config.yaml
n_layer: 9
experts_per_token: 3
activation: "reglu"
shared_expert_gate: true
init_std_router: 0.0319
lr_router: 0.00101
tie_embeddings: true
optimizer: "muon"
beta1: 0.95
seq_len: 256
Below are experts of layer 4 (counted from 0) of a mixture-of-experts language model. Rows are named router (the router's row for the expert), gate (a neuron's input weights, with its number), up (a neuron's input weights, with its number) and show model dimensions 0-159. Each number is 128 + 24 x the weight over its row's rms, rounded and kept within 0 to 255. Numbers have three digits each.
After each expert's rows: "comes after" lists some tokens at least twice as common just before its tokens as in all text. This comes from a sample of Wikipedia text that the model never trained on. Tokens count by the router's weight.

# expert 38
router:113107113113155124154122106108128121138169154128091170136097133084136145152155131132136163135135118172101128153135148119128183126150089119143103169126117119145148128100111132124112176107158126129098099158156130113087123164140126130131130116127116128081120138162133114129170153124136075152146107113139124132154092126193107116142108114137177173134111123138150109178170089141078097059132082138117103140169116163118125129110114109114088112151111130125146150143134115096140101151123105
gate2:127148134146070133134145137139174113155149130145119132126133108116192117131119119150095110107139148111144136133123143120112127126159089078131104132127107141146140110133154097122117181165138115108065141134121119145104121138166145125130136145107107161113105117134119124126092123116157159098125135148160208115144112143149181112103102080133183123156137112118167161102129118144079121137127091134175118102142148100109104115163137105099167128099088166152106126155137114095132088131127111
up2:096101127114104116149156125126095149141117109155127117106108120109133137124157125162147140144135129164175159133148133119137159114147149122124111087122065135095124111146139137122109169167139149052101089175116145129116110130132158096140099151095106109088147105155151144149145106122141105152091124126140187133100090132137148124149119106143164118125118131135184108159092099152124151139163093151153161112131137109098082105103158092118146124148120149066108137147129149147130130115091121
gate3:105113183133153136140158159114110138105130162141151085127092107083120143158181108140105069116101165135110109127119113116145175138126129122148152120153149165086102154143075130086148189107172152114126127115147128178099130133129136158092097137127142159121170152124139164103135135130133094147070112134152086131117117133143145145125139128113157114113123136101141114108142116121073130108154116129115123141102115134128147110099138137131109135141070151124088113119147154131139154153075128
up3:091145121151140181168161123161101146152146107111149131140143133162112129095096095123147153119090125134119115152124123141113125121104158129133142135112130126165142126133112146092145144131145142130124157176130125105124106165103130103112074104127123118181163083144085123145109128112091107090120132138128150140162085177148143138171160126107160136122132111115164092102135109123121062098157115058107150070134112136161104108102126151109096139147136107172148124119123149146102145113130120
gate4:091111130126121091110112105153148135145123140120141133137124163077136108121126109142145147194152111131117104171094174170155154147125101094116112165116121105129108138147123100129109113142133112118114111193175108083152139171137117142133165146066110122152114148110176107166135150164128127149105134140132082120111134102111111150129140125135156172091106118144166108121162135114118072121157099139114111159111100135124128109096109142088108116142109119117151108112155143146180138140159111
up4:113135089126141141104175127095133108103103121124157131158154124135154102181134095077086136103132147138084137122160120184128119162104123115145124185095102117157176145112101121135142069123103126124122175124126117105135132065108085124122140143124133133134137116086155135167145124143153097170176125129102145126130110135110130102141101135131111133120097102145131103128103150161144136112150117103153107150174108145139094123111141149135129112202103128126171157128129135137158095120133120
gate5:158134134118064112134152124070154132134154188110106079160160139126087103156129128144124113142130099139123134180085136090131123138139156145135129151098148140127180164112128123100151118136164108103074126130159142129120144118127138159095114152130116166143122133122138127139148132154132137096137134139145102110181151139165127139121092106126148078123067109133084102096153118127095109114111104135098173099138138102137165106113110130110130171109134127145130095125123133105125191125146122
up5:094141119144122100118146122125157096122162127145133119155088111104139135117132110158111118134117151061127136092090127159160144130105121122106126148125127086156128082104121106119110065137125095103169137108168162155195172126153091134132113130111171141168094128084122168112110120128130167103093121142120127130120085135143097114105113146113097161178134129127142126111133138131095141144163119121166112132136148129112144112134174124126132169154120165119127111147132131138180147112097180
comes after: ".", "0", " to", "1", "7", "8"

# expert 44
router:108124131095113130148099115120097105126136119116162105114159129148120148117152162154103156108139111164105148193087091111101138105115126122163164119136115081130124104125125142140131093089159118125091111113133108091092122118116117139084120162175143105129124130109164154140128150124119093162146130146160160195083100121129102127129123144106132115081116159110179107173108144162136118158150113116136102090117131158160101130132093167143087147145122110159156157118165119125109135150105143
gate1:153128124147126131138134173141144120150143109168105119124180131108158116134096128151132122104123118111158145147130144138159112146106141083166143115125086114137127181070133119093160116161135133112107132112147098081111127131092144111125128153129141108102165143111152091133161167134191096159153136153141122125160076114104125097123157124140129141121118102082117127132118094174083121130142127113113099087146126105121183118104129148172089136125182153124118134125107089171125109116094141
up1:102121116124163185097121111111113139066082115138154141129112143134130093118128088088140116137154142128090110128169152076148150166160148103134133137162099149171122145130137094136089130147064132123145119107146095123122115125160108152140138082135139112130125127157118101147139111155070105167158145138143119160091098146130166153134150107124113142128114167097156130098123105145150139149155129136105123152106152144120142112123115111097097173122123112172137150153137147142143155082170101
gate2:082127112123113114147112157094146140162076133157127160174149135101156138169162121153120110106109136145113143137137120120131083161080151091108156158113149125125124083141068084118122131127128099108094152150117144107146159126139140142098153183135088158143128121132174125093130118147111137126133151164155125099162122095139101124105145133196139139124149146134135107143085101121149107158125106165133086131149123136170122105153159162130134115110094147135111146142136126092093162134112144
up2:153135165088148083115093152131137088139145140136176092100133131126126142102103139150073121128120142130130137118089114127163162102093161164113139120121144126069112130115166123112144131142108126139184113144169129155111167122113119123153103089152134122092154119127086144135140149101112136154109121162112087145145195139153130191152111176109121100132090113141124122091125118126155142099092157133147109128120088165098127135128120099117074166128116133158104131127116131118135156143128147
gate3:132117105126130145087114138140149158153134154122137124119163181072138160142096152131088142108118092130090175144169066179117119127094157114106132137106139084159122128128127101151153136162151155117105149129146105141085134144170124131086108148128135177131100181109159126142131109098079077162160110104160104140094101138146130087115128092147153124089137150116175120147139131139138126097127097124135114139138123120127128129123114168120129111151113123152123132122118093140133116117078111
up3:123073135094111087123136096154178151146145102154124148133128159121098144088160167179158166106069127130137117149120140133116120132088113142128144138119130071135134129122106120137062104149105116131085165152118155123098114130112122111135138110160191171149126164140143131104129136123126086138159140116080149118096119132120159105142126153150152091107128145126150126111128138142130124078107091129118109108114110170114152157129145161143128169092133141130137150109107105133141168132106086
gate4:165154145139103169091111130151138143107119143148122088159094147099133114140117091129123159093134090159151141163142097121137099163117084107110119157145110131106142185092149089101160142191152122091119114123136083141118105128126147128135105186131112148145132151098141105107113143129142152120151104165098138133101141127117161105091157104127142143126132118152171122139151128146119113128141139089126129084096115163152142102111115084072128119177132141160138151111138085130115133163105121
up4:125121082113144115128119133119136096103116153119125188093143115158148164132156141146116124151145158133116120076080202145137165120110153125140128091096139135126115077145164120148071120129138150170143153115146108151138153112124129133122149086119134150132096117154098120134140123125095144120139145077122141093114100142122108112106126133117091111113144108133118172106141109133149126168121151176142145158202126141084119142151124143134064109077148121112132124147129133081140118130128140
comes after: ".", ",", " of", " that", " =", "'"

# expert 6
router:157077129122118123144187147105135125128109090107110168156117127141103132160136101112109127102136121127134094150114096124139130118110154113135130131121155137079099150087153118109140177139180142132121168121087119133139133122140128128118139136102125153141137135107112121132137160104138148114130116099112103131128119115199141185137145097170113131128155071179125124135107108143098109173119176155151147116173158128117092130092108145081134117094141165107130148073136140134150155107123079
gate0:117139152113112123162122145139108106114108126104122145152135155141169115174115119138142073129133117134132103133146122085119106171143138127134139129098152100086142145108099094102115128160163140115113130117081118085110145112154133149153153181141118134129149165141110129106128135082104103159115121145166102107124169162189134153129124103139149108130126142145095114138108103119126151138150103133108092150121171149131112118122094153127129173087096200142182141138170128077130125088106147
up0:120165108108118155088114162093152126149119142185144113166124063103111143131122118094139141135139165104085135074148112122122159135151155122133115117113143165166136122132131116167152123145102152179108082137140166166110142152120137092165118113093120118123158061129150129108058136159155098132142133112122157150142088124139114141127130157117100145114129146106144107093158147149138152110127101116151142110149134146108114116104153131158128101132109122173078114149099103123135122117111154
gate1:157140132099105113111179127177097136152116162120129169164146105109104114178103104147124125109110136143112099167094126134140098121129148134118115146110135089108156131123182088116168139139161139107148208132159130158127115124142096104105082131141144124123138111123164138155065117152147141111145135132146119123126137138160139135141142112123128107045119130178103179135132162137112115126126128098128115132115135140124111118109140111138153118091099151146112071099103107155132105158106116
up1:129118103155163130117071121090132068109141139112116127102148095162113174109144158149141161106154128147104139084134138122138162133132107111159162139134108130109114139104107114153090119120095118143116121116126126136127123136138158149161147162107099158145098162145129101092138105128144130112140148110120127155144124110121115127138102090156166125172076171111145099099172111117157104178126079191123171123105109132131142123170139177117115140178136104116123164128132110091124098115154121
gate2:140130136131194134159122127130141120122104145142122161163125120153161114113158128116116194165150171098109093135124148115138110140092177118114132133107102138106088123167148103115121091140112156133127093139116147099107125160101150114130094121130129122141158097128147109130185131120150146109120109151112118084121113109101111154116102095097108096094145129186138135126140161105109093146143122142116121168139147149130164135100094165127136145146121110081120136134179146186138138172092092
up2:102116104108154114139164146115099113079170105115164136117142094103105135118088147074115124128138094143141149137152135102131129166118140141097153088119133141145165122159134121119142107119107091142110141132193105184122101161156089132142096137149149134080121152124139156111134107115160115104130083131133107111153152133156119158110142139148136177129138144132126103070153126112136172132137104107148121080114173090073123144159133122112140141149117112090139099139155117138174102137117105
gate3:052147147089160119182145149124161120091093124147143126136133154109136151156141097117162150116125136129122124161117097152138144123110179156088151146102115134140146120135094070126099137118142114118107161150126103155124153167119206133125126096078158151125111143138145122101137138097134160153164146132117104117099099102148119125138108106091099108089136118154103106175099131134116104132153138149128100131111153095133113127148118167131110164090171157133137118127109149102159142113141126
up3:166171128168119151139121109125101129137127145149092126117106105144148085105128154115154102107129159073162170112165169096150110122096094081113075131162120111183101126141150162134150130163096164113154138092077121125134117130140106124123151159153072098112144129150114113110107131124129154104119140139107117126141137104106107128153140154143120199135128182092133167132108138126144154117124125084136152132110096101151114143130134149119122108129073133121116114136122138131103131126117180
comes after: "9", "0", "1", "2", "8", "3"

# expert 41
router:141140134078137119091106164185108124104159132134162094182125105117125063129172139119136104154117101110127101165114158121093098142106140157120125152147161101129116091162107156132128101150129142154116138127082122074115104143133113154179127128151110073142145123127168129172104139164120132129097157118154154148110126122085115096098112098139116133110134135087095105126144106138139125126108144098068109140147133146137120110152122133131175132128143114142163108138154106114108146129171148
gate3:156089110094093133120109124118124160102150117091105171087147149076168134139083112138126103129101131138160139215173115084126119107116085154133149132109113136131173133114129124112128114141152145129140122152127137121117106144124101142123112172165112139149105121158163134105101124122110158144095131136125091119161134160157072119146145096173133111154150106111124118134120113126094134119146097123126108116104114111135095115135115168099137141158127122163116135134105144059113152128128190
up3:114094144120158127137149164137149130142129119165159058152131083178088136107123128160143127120129160160132104081079131168145134143170154115130103115122151121146116154103164104112114115089142076097088130141123134127152133102137139133095136138140142122096148108118062148136139122108123124130152152150128156126103086076107174116131122187110111143152094125141119105110136130112156122116092155137137134151155135124148155112149127117180105137146126178099131139118117138160123136173142099
gate4:140122127098162146085168149136133132091161157120139142134170128093119121096126139132114146135146102114114154206158122131127102116133131128152109164159099137118151146096094110111086133109129127119158143104131125149115118119151098133154166114102187123126121111149120102132086079138121152123132114104138143139094136146117135147135144042128093108109171128111150177115067108135100146139135112126137153101130125144128125116142190119140141119137160136130116149152129095100095093180104128
up4:098095118159092108177094129109088131171097152138097106140089152120143168129135121163118108123111135145138102119085113140137133122138140122130140110135098125113146130164150098138114091149128123144088138152135124100158174165101144126098119142149070156125119144134108141096130184133166111117120095108110146126143100129117138123134108185158114159139104128191124113140167134092132096150109145146133106142133130123118117130147123176120151168181144153114114101106133153160134187078120118
gate5:143120121106116154169126111155148151124148109117116106123138173096124144114125121174141104110119128150111138170129102129113079117153067149116144132134124099107118092160124106152134118110138127133091164149153088068158128113106152125108140145133127142126124108111093185196148113116092126148141164153160124172122151129085109132167132123098114134125115162114108135075117097155119125129114158162141134085119143120119156133178131109150103091143097097138107118158122130100103178165135135
up5:170112108141127117111153135132094132119110176089114145105117127118125157109130162155155152163158117106142138126165132135139116122128148101149120154138088139162150155114122124068105120133122158133152145099071136115138130140115146119169162147149164129154140195111092118125096186175147124114155084143109162134147107135149103121095130157155131113096161119126137144148127101112152124120125048094120115144141097120124113101088135095123092110140130145151130131115125131155110069117094116
gate6:117106130115130110144152144153131114078148145134165127116127120145122100121123159123146097094080152108130138131154149118096139098133097131117125129101182164129150129112145138099122126143124071113125151072081098083114101095110130134129130158155113124118158141111128109112116120141174122128113144132094129127117177156098090125122184101123101081128143155096161135177124147151096144163132160143145154107135141152159158101144148141145133196132142107140097147112184132116115082154135114
up6:086136121135143144134144180118123130120132137102132123120128122146127108170126177094137097133132109147128100113130107138116113129138176119096131122103152093054155102095106116138151135105127084117110173092134125112145140129112148125106142151121134121121131144128124165154113089101117122105130163158146118175139153125136126129109165097128100136088165166142121141129129126185161118146082128149163105128141161157144137131144136158158114167114132152117107151112141119173066045139155097
comes after: " of", "'", " in", " at", " for", " to"

# expert 27
router:079132119138120165114131128136089093161103141169147123148150126107109160150125125150171160117140140126082173136168132177166144106146137071142091087141141155088073123103093135111110130081142139109150089163162164131096130127145126112113106111171089165121095140118120089135134118099129138148136125130126127105113123099146108113163135117116141122125139151129117114144118177073076138137104169133163147145098149113117133115124106115161115104144108116141146145115114157135169137120149101
gate1:127146145130127128124096133158111162071128145178112149135161105126137152172147127144138150123094131139122132152118153110089147182144104155143113129134127164109125147148093055075117129116150138134121141156174125148115135102109134126171139134128157160123074124112126116153135114131134122116119119131139125121116166123120101103132157102118109100139125095084119128146086141116115137130137149134110142104118122107089083121164104102099121118184090128121087102150183149199159124166119107
up1:138175157085124133155175098103123159105135111134119157127163134131152134133125114104105162096142128115141149129140123083112113102094138111132128099114161148109143134132073114160106113151123139123140182139196132143136101121124113120122133109103112156108122144121144149175121090126165140109105174128169113159135102119136132168124105106115123081121122115136135140113108155150124134124059159168169159123093117065151122146110141070090129132145152119162091131163118150130125129128107129
gate2:075131137146168098128127144099134139120131122131166131158150160106113131142124100135148155094142131081164155163200125100126115083128117163122139092154107102142094124104170102169105103106135133133156133141107139087110121112097128102137094139187170096088101149138154088134166110137141151152141126138120156119112118179142142104136149107151126086114126147082123154159103138103096159107129141127115156133120123149124136154127089157122108113177082122126156137112124148155131110141123106
up2:142172083139136115102134131157134092154151126128105130136081155133162089149113125136158134095079096115140135117074091098148120150110141146141110138167115133131171123110155138176124125151095159116092123079079140125107096120152082137123129145134143104112119112126184167147138112131126185147114106149085148152123104148143127122129132157168116162149158136129127100097142105097118121140100124106104129132165181149133155125082160132136115150147112139090141129097096131115096110153135118
gate3:076154120111120144147117113172142140124148162148123098143166111100110137137133102163128083148124143113130131157177150153127144102127113150108105131073174136113157145134142113131116140146123132092102113169150113102102175151107109102115142107191153187169130100139118135077120113152141139123103139157113134113152124078153096099118140097170133138143115154149081138139141162119097106126105137082154098142118134131102116093117098139147131145181120124132097119161100141101114146124112111
up3:155096091138118117138103161143144110115121136121140125102105149119152122127181140142135116105131168130112133098127138128135154149116112127104103132140086115117119163131154128175133138144118112139136087116084114170127111119101111138127137084095142120155136142091058156143118128130156112146122118093110147158142144146104141138143150138122130120134106091114182130100106174093142136133137135178137149105177135182100117152112152152102111099069110113134128155132100077147139111211150100
gate4:118129144153145105120128085132163155102147087161127147188123139122104095150164120149163125125093156100123119123131104128164091174135142124158131085123123148083132151146135090144117100124141111088092114085110098103124098151140092132148134177120109152112090117113152133138130086147132121139151133104118139129119135106147139126126134101154122123102128111105119150135114181131144074102135131143150132095159150168189153176105132162132125121140108115179172133133148070136125093149140111
up4:110129168139139096131165073114110151111146088127087144138096133128143093186160127140157140131097172082121140125146135145143130158136123104106133062138100119118142122135120117146142140111125101130109116104146093129153123136152106116136109137174109157096075125122135139177120094129158151129192080109122104151123108162135130140105103100123182113130143104118092148121149155109163100101113109134127125139129146158152149153135112144178147133139107082095146107124091147156113158127102137
comes after: " ", " |", "–", ":", "3", " a"

# expert 33
router:129154111117133161128122113137134121122145108159094159104123108085129109151097148161161130170109135137106155161132115097157113099121117136126138112165137138178143174092101146107121188099154124163127108118123163106101162112141126123106147135142081149125169110155160132111123105124086108105114094135117125097090081071120080104124133135127144128155110123151088124106159153121154147085111132108101164134151146114097145126118121128160165150141116141099142141134172132109117094112176083
gate12:167128123152154158138149152127119124116091122134128137119160093106108118114146124140162120142125134151129162146080165167117109105126087123129150173135094129149152140125136076128141115157151088111157170127139140104130119150124113115130151138125143125138150123117124140142129141220134154106132141172124118125113135101110120086134135122139134130130123086145155128139091162092082124119141088110123173107102143108105181116121143153113145138191153168156121131106097078065081125133124113
up12:173147102145134128128129139086128128125074173142113108101134145105119115120145160113104124116148167119111112158136136116114173129071144123091120164135126162160108139100099123135142150120072151144118124175119144097115163163174114109117126122126138161132129126133119127116118145175173197087096107136115082122083148108120166101192113143140180097127120122156134127125132140158104140118159115130122102096110113126097118136100128138136110113141097126075104119118154139143090145140121147
gate13:106167139104135166134110160146113131113104165116106141110163096121151118175074136110123163139164113120133140203121125144135089125132078149121112156165107090167119132118102099110087138173169135130129129133110102115103128108131102156127144173156118127131106103185090092137130160146122130127142097145076138110112131121119123127163144095094141160150098078127137124124157137105129107112116128109134116106123108153107120091133121120115142101122134183155114154084148095160143144152132120
up13:135127103114144187129150156103146130093157093153100133133105127137104136099141154064127156111169127180111155150119125142146109100114145135153149100138099096126124150096146128113129095108130078113116137123133165103116134129146150094120094080149127130117125125131129105132111168130103164106145122148143140113112086107142123159158153172168103155131157145125151112120133097110091116142102138178106140063214156108099131088125148137133129144129125129113145130175143123112095138126123124
gate14:145105125123136159158143153171128096108112100140145114137155138109137147112123129111102142147089124113127134177159121128116156109136090114099091169141145167177107172109140083107076158154140125132097157153121109127099121166158105148097179146200126128118146109167162158104158125132143112109145125116123163143073143097146128126083108137112119122097123129112098139135139115153124128132142102148114136145102128108078141091145164154136097107143118145173117155106124119129164086142123103
up14:131105131133118109127130104113127141134173156092120113115095148151129100140137121119152127107137144166135131059100114121154117136142140139178181134134101070101102079132110172170145091100117127105157144134141178151150135081085132089139153134050118099163094106115111107148095112113100159155113153130134091112175133152095115123127157152151173157115131128138168135125105109141110124117149119117133133124138110150140109157127131128131158143090128125110144075132141137146134158132121124
gate15:111140162107138126124140127173144066137112131149133088104135101131088138111097107138157158133102124129163128167125079154131113101139135162106118137146159132151123141125109087137142150107113133120117102174119130120144094201134137129114106146141082114104129153147112110172123145149119148155112140146122122115110099138104103122100119109123135125098094125125134094066147147133138090137159143113148114100125132142148139135166112134112121125246127147151099157121124130127099111165160114
up15:143085169115108165127119142105140142163125117087161160110107141117157086117139111120148075129134129134100085127170103133092136136135126093158155162127120084093125079128108143091136129147128093151164113072075104115148125092126123142133143189135145141124096090136137102113101094161120118127091117107129105129103116108183130106126137139137127162144161177118152091142128150167121101131157117152125103136149177120158155145160152102149130129148133131152149100138115128162141128135118127
comes after: " ", "1", "0", "2", "9", "–"

# expert 16
router:137126122161111120110138123116108117111173132153150107095093118107163066133141133169144154168122137129133105164111108110133131129124171122100142092152103094080122161131137120135145128117148127120158165140133126101138141162082097150153109132140139164109121154106173081114151121119154164130133098118135097124116147154114142146114094096167109107144139131151170121144105118143110108140101119158089159108094143098086144160120102123138111121106128140105156057123116099182165173102136149
gate2:125156154077121111109157141148142143139155154155169112127172133163119105128131127146155111137127147160157115154094151144120106155133154123116158103137142116096140131131127114116087084114169143137125080129170147160097140115153130125118108133128128119120097133145167143122185106121105112080105096129150125103097133165134107167145179091102135113117100156100100086127157130098091144118118058133115144163117165115130142132126103135135075149124099150135146126159096096152118156094112097
up2:169140133116109160113118091109140129143108121088123093074110125104099158177169132119117129104108118124135162104124094099102101092087142119128184145110143125168171146132155131120142153112123148140140089133120107138163114142098121115114151108105122174127092112117092152140133131110108159204140140143110165111158110111175128129162058137122146123131129160143161118121128112129103132114140106086147110167131112129167140110142158103131165100146152148143079142151124155132102115142134137
gate3:164101091153126135097147102138065137099113096106144148135119115154132131133119113115129122116102162083117108112150123152138135203116111143116131137157115115154097169124129126155142109113155143151125152134121137130127119142093108144146100108118192147147065120110132122131141122114154139110134145099140141140145139103120117177147110106163114150141127092133181111138101178155076143107142116158140134099136085093141130113157118102100129168117146176154152096123124158124122072135081129
up3:183123114136119116116135095098088142124140096119148123158109109155111133116170120133139136117073157083137134109144145132112152159138098135093122125127118104150108139151127128176097137111136120140131134162132120144114125141098124158143151102129152132156108132094156102152103105087157153099124154077129144137156185092129130123137140130176166154158107137158137134141107165139073143106147108159116130099136090088143095083145139103107142168134150154105208124094125120118117093124108122
gate4:120126159126097137151130128117127131110154059182102087071173137163120140094103113115164092113107114162118135124113118110103160102169119139108081164114149090153106104158111144151148120134107120100162137123135159150145131108135161165170104141111101157141117143148108135126125145148181120094105117121133176127086182135112152147119117136134136105116112126121110117118133144144135135104149110136085119142161142118102150136130092121111143129151151091136128096096101155181133149143074132
up4:099108184156119120137088149115107152125170106163120161108126139128136135092131112095129121084122131153128148141114160136086126109101164145135144173123104139121123124099118126140118079158148134141123089115131143166138134124139104129149096140104083157146134105167116121133123155129110134091090110107133126143138195120098111104050144140144117172112115161106125182150136108120104177103123103130103157155157116150107123159130111139175096115109126120108109137103103123161139153139081154
gate5:154111137150150131124129137073135111196138107152101131119082145063123119126152121139103125126145111122111126128128112090158145119124148173123117096120072110091134133096172139108116108143107189128155118130146139123156136160109092069081113062167154118135092144129124140138178136123108129129115135113156154149155103144121092148099125148130112133166109127137099136099117135123123129121129165118143112102149097155152131132128168125121116135158143097144097157121151085152116173157145142
up5:099148124124097130121131133178102149088104112082140139122169132146128133149086150126133132111096167123110116110149159180108108129141128116124150157141157131190086127141085118175119098133157062161120154128096131139109099098122125168153125176086128141130136102157135113136083129133119133149125117118072133119095154113146146141175123146136130117138154133116139136127137126157112142110137109112149163134107130130096130126148125115132160096120069157095160124126098160073111092158151113
comes after: " ", "1", "2", "9", "0", " ("

# expert 2
router:181146131108108133118169121129105154143134152091096114134159089126116139140111147138118138152173136145114095141117124162101119160137090124156162122109172129156155091111122119131144115088126141079184160122116101104155151132142169123121136152142137138133133080100134121128139094119130136105143128108138102128157188148124097088154111134129163124134145102165126176112099107133110096118078120165150118118097122117115141132118089103133108107126159175130125101179137148149123193104128095
gate7:112167101099075139125150130114099123177141113105119135158138112137143164150128108109115145108190159156147104131102140156058141125151123133101132136140149137162118145153127124144152129099109154095123144152105153087108139114140126147147085137172100130110122159154091148121132118122144144123091155125110129112120138140149146135100146042128106104145127174149145134127105104070101059119103102148130143145106124137139116118128123133134103174136119145124136151166125079160126166145136135
up7:133163146143072089113139116072104121150130193128152130180130114143107126133190139121126153115131125132076095134178125172134142122153096154127096133100124137118151167162152135088129154129091110120167124165129126152125146110172124136104120158101147089126115123133095132112123097134149122120119121116086130165128127102133149122096136131133124179088124166164114096093142120069147120151121138157108117136091112144141107142146162117154140121104100121120117077111128114099146133153124106
gate8:117124116090161069151138123120115140114137114135103107150148092135124121144129133147167139131169127113130117150145120171119124130113180120128131140122132191139118163138136102161182150137124134132115145169153109098131140106120150139157094129166133151109101107133096126162126121159114099100158111162156100133174137112131092089170153099142130131137095152126178170106122090145142083103135124145123114098111136102118130140164138104170090107096117129111107100106111066088120141085133153
up8:109148113096131117126146129120131095112139140161103118122130143125120097126112122141143151131106142102139111118134088159159096148147114097140166157157125167094156126088108125187125145116170081130132159154157124099120152128076201104119158112116131132119116130138157141137124154094158092143136105147137119177135132151145129113122099108118118103125121072145146108066100131142148146134145165096093131127150137142188134177142105114162177092119141107131121159130119126085091113109132136
gate9:135146094127143140172134161119119126091123110164149143161163140121128135157125127199112138093143090116154116189151111094131091096165159134122135135146101163126137103123152111105108142126144118139153131067130072115129128137118138130140105149100127145141090126092164110143125140165151129066200116119154077147118112149124115174102129102146139101127137100139143102127109106139124114084140146155120114147111121095141143132115080123112105163090135155146116091128116144122111111139140113
up9:176130122118116172160106155117126112116131120126176142162154118118137119120117126162104151143138151100180137184170120120146144085173128141152139122121094179128089134116158111107103171107128150106146134134135086134154154109137125128091124106099127133119077099079142115144176112122122166074178130113109071126123150104087108158108107155147117119104110120121127116159123138141132098088113139148140132126137158107146135111147076145142144126111115161114126094108109169131128137109137089
gate10:137123144168106162183137143131156147146147118131130122105139132116100148105113127140144090105135122109166130139153126119099113185134131141112133095139130129159162142145121105098150133104142100125153192115116092114141149107115098113126068163131124185109104094120148142125172109129101123148111147112150116137169150111109123128112109113124110085130101170152127159136106115143117111099080119135111124118118163133150172111120151115175101124132093171105113128160058105149088170114130091
up10:110127166132188174125162152180155099154094134109144140135147115117127130151093129087122130124115166151102122144148142154121140111127138102107085161100162126162146084128149120113131132129131099135151142106127123121098169119141133122102150104149107101105193161138125108161172149120148145136103096104092084102106122080154089109172100139086138154140128100085116178105135143121127111117118109153135145133094134133123122126169117125144139142166091090083122096118114124158122136142139143
comes after: " ", "1", "–", "0", "9", " ("

# expert 37
router:119130149130137165128146174179106172099155094133140123116105120065127118137154127153088102146155127126115124191124116150120098135111144156128086140104150124133132119127085151136112125104128161121120156150144147050122104152128106159133089113139115107150103101115172099195124099138143131108108137105154121136089109146099134145143124127105148130118148128148161115110105081118126119139154099111052114097137125119108113132182125144125114112136129149131112126131182100113150163122120130
gate5:125121125143123129075085152119149161145150108123186138118119144145153175092075119135100120160103138153148127176127119152127091131128117125098092109127102121131101134165082133138127203144109133126116142164114122077113118142150096145139119128116168102123103148075110140157143117132105084111100108140154109126124093103142155101146166126100142113115127166122137141126126130138152160158152106082122155127135149129095154089083132179118115128126137118113142132123148131115152137134058119
up5:161112116150137105094141123099167163124099148122121133168145178059085147147121142152102122132155114144148105119103116131143125157101157121108124112132114143148131159169096077112107167091154116134135141131087159157144132157143145147126126119124158170168131145122157123174101136153128118134155133073124100120127106148105168140152104119102176159100133121144111088116117118117139109130142099145104152154177151138077103111107084125089100133145123132138137124159102135083149146139100126
gate6:158085143155120084138140147132118130164117142143133081101103098134156127124119127123095099107086122086111111180132126156131158149135153102136124130130126121128139191167180141133147160152146148121123143138154118140150092135117153126099111112089141147148097133104168113131117145134101092110103101083117143157096107128154102132159121139113131086138094091154148114120094154138074166113157116141162095067141103134091080130128100143126101148114101142123091137117122140173113117152126142
up6:126141113172095104136146154118130157151152156122141101151164116095137156098194152123122137135138178099113096120104141094142153123138117149125146140133118092118135171141188135154156140213157129122123136150097066129127121141099154103127144093097151116131119136096110138135153120119164125122105128150150132121107081129125136110164137114115141128112097088121123152112111115143117153102129101059121123134140146119157135162078124127152105103131141141127108143139131143078113111081089112
gate7:135148139092131151124107145147135111134119114184122112124155142128120143129114156171117102111118154137163132155122151085104110115119144118130123133118093104143165122161139122148146138114110115098113123147165148159067137137140092134138128103147109144142085118055167129140156078131112072135160190145115100120132140112074134096113132120129201135143104125092130125142100124121114134162153094188086136097139091122124131147165148134094123108135123147124165118152150111133117130114105103
up7:148146135105116133153087114136120125148104108097123152156127147109126121101115083170139147142127159091093116161136134136143144151107058182142114115132161104122139154161140113116107102152148121116102143085111069140123133168124098129125117102165115112074138143132146122152090140112138120086120122112145111099140109118134130145135121165106135141127150136128145149128127109136130149144131121151112136114097151173150083152127102086157074133147183139112153126128115197101188103113115089
gate8:102145152097131118117093093142136177135100162163116140087149073099108099142138098095142095114131149126140151141164115105143134181134135138163107121142120101117168141122126118094122155116107100098097135089142131137122185156104139156100161136108187129114087135120166113139165104115102153097162139118105136130124144096167148106157109098142181117110159138125151115107114117089126142144175132140110125111115114177145085134146116174141119086124111139122149147145122109117115121156145110
up8:188107086152123138128163115127095143141144138131128118142109165181171174109088177106139142142180115145120153118099141123133100112133128075171120111125115158134132165103184089156157095130120108114151110120098129135121133115109078120155103111090073167129111140127123106139110114143142124163127105103108141129135162140141164139097149144152149123163126113153090107145109131149139131080121090109131122168132140133122107138114159101105118116117120165152146115082115158123135109166145140
comes after: " of", " in", " to", "ed", "ing", " on"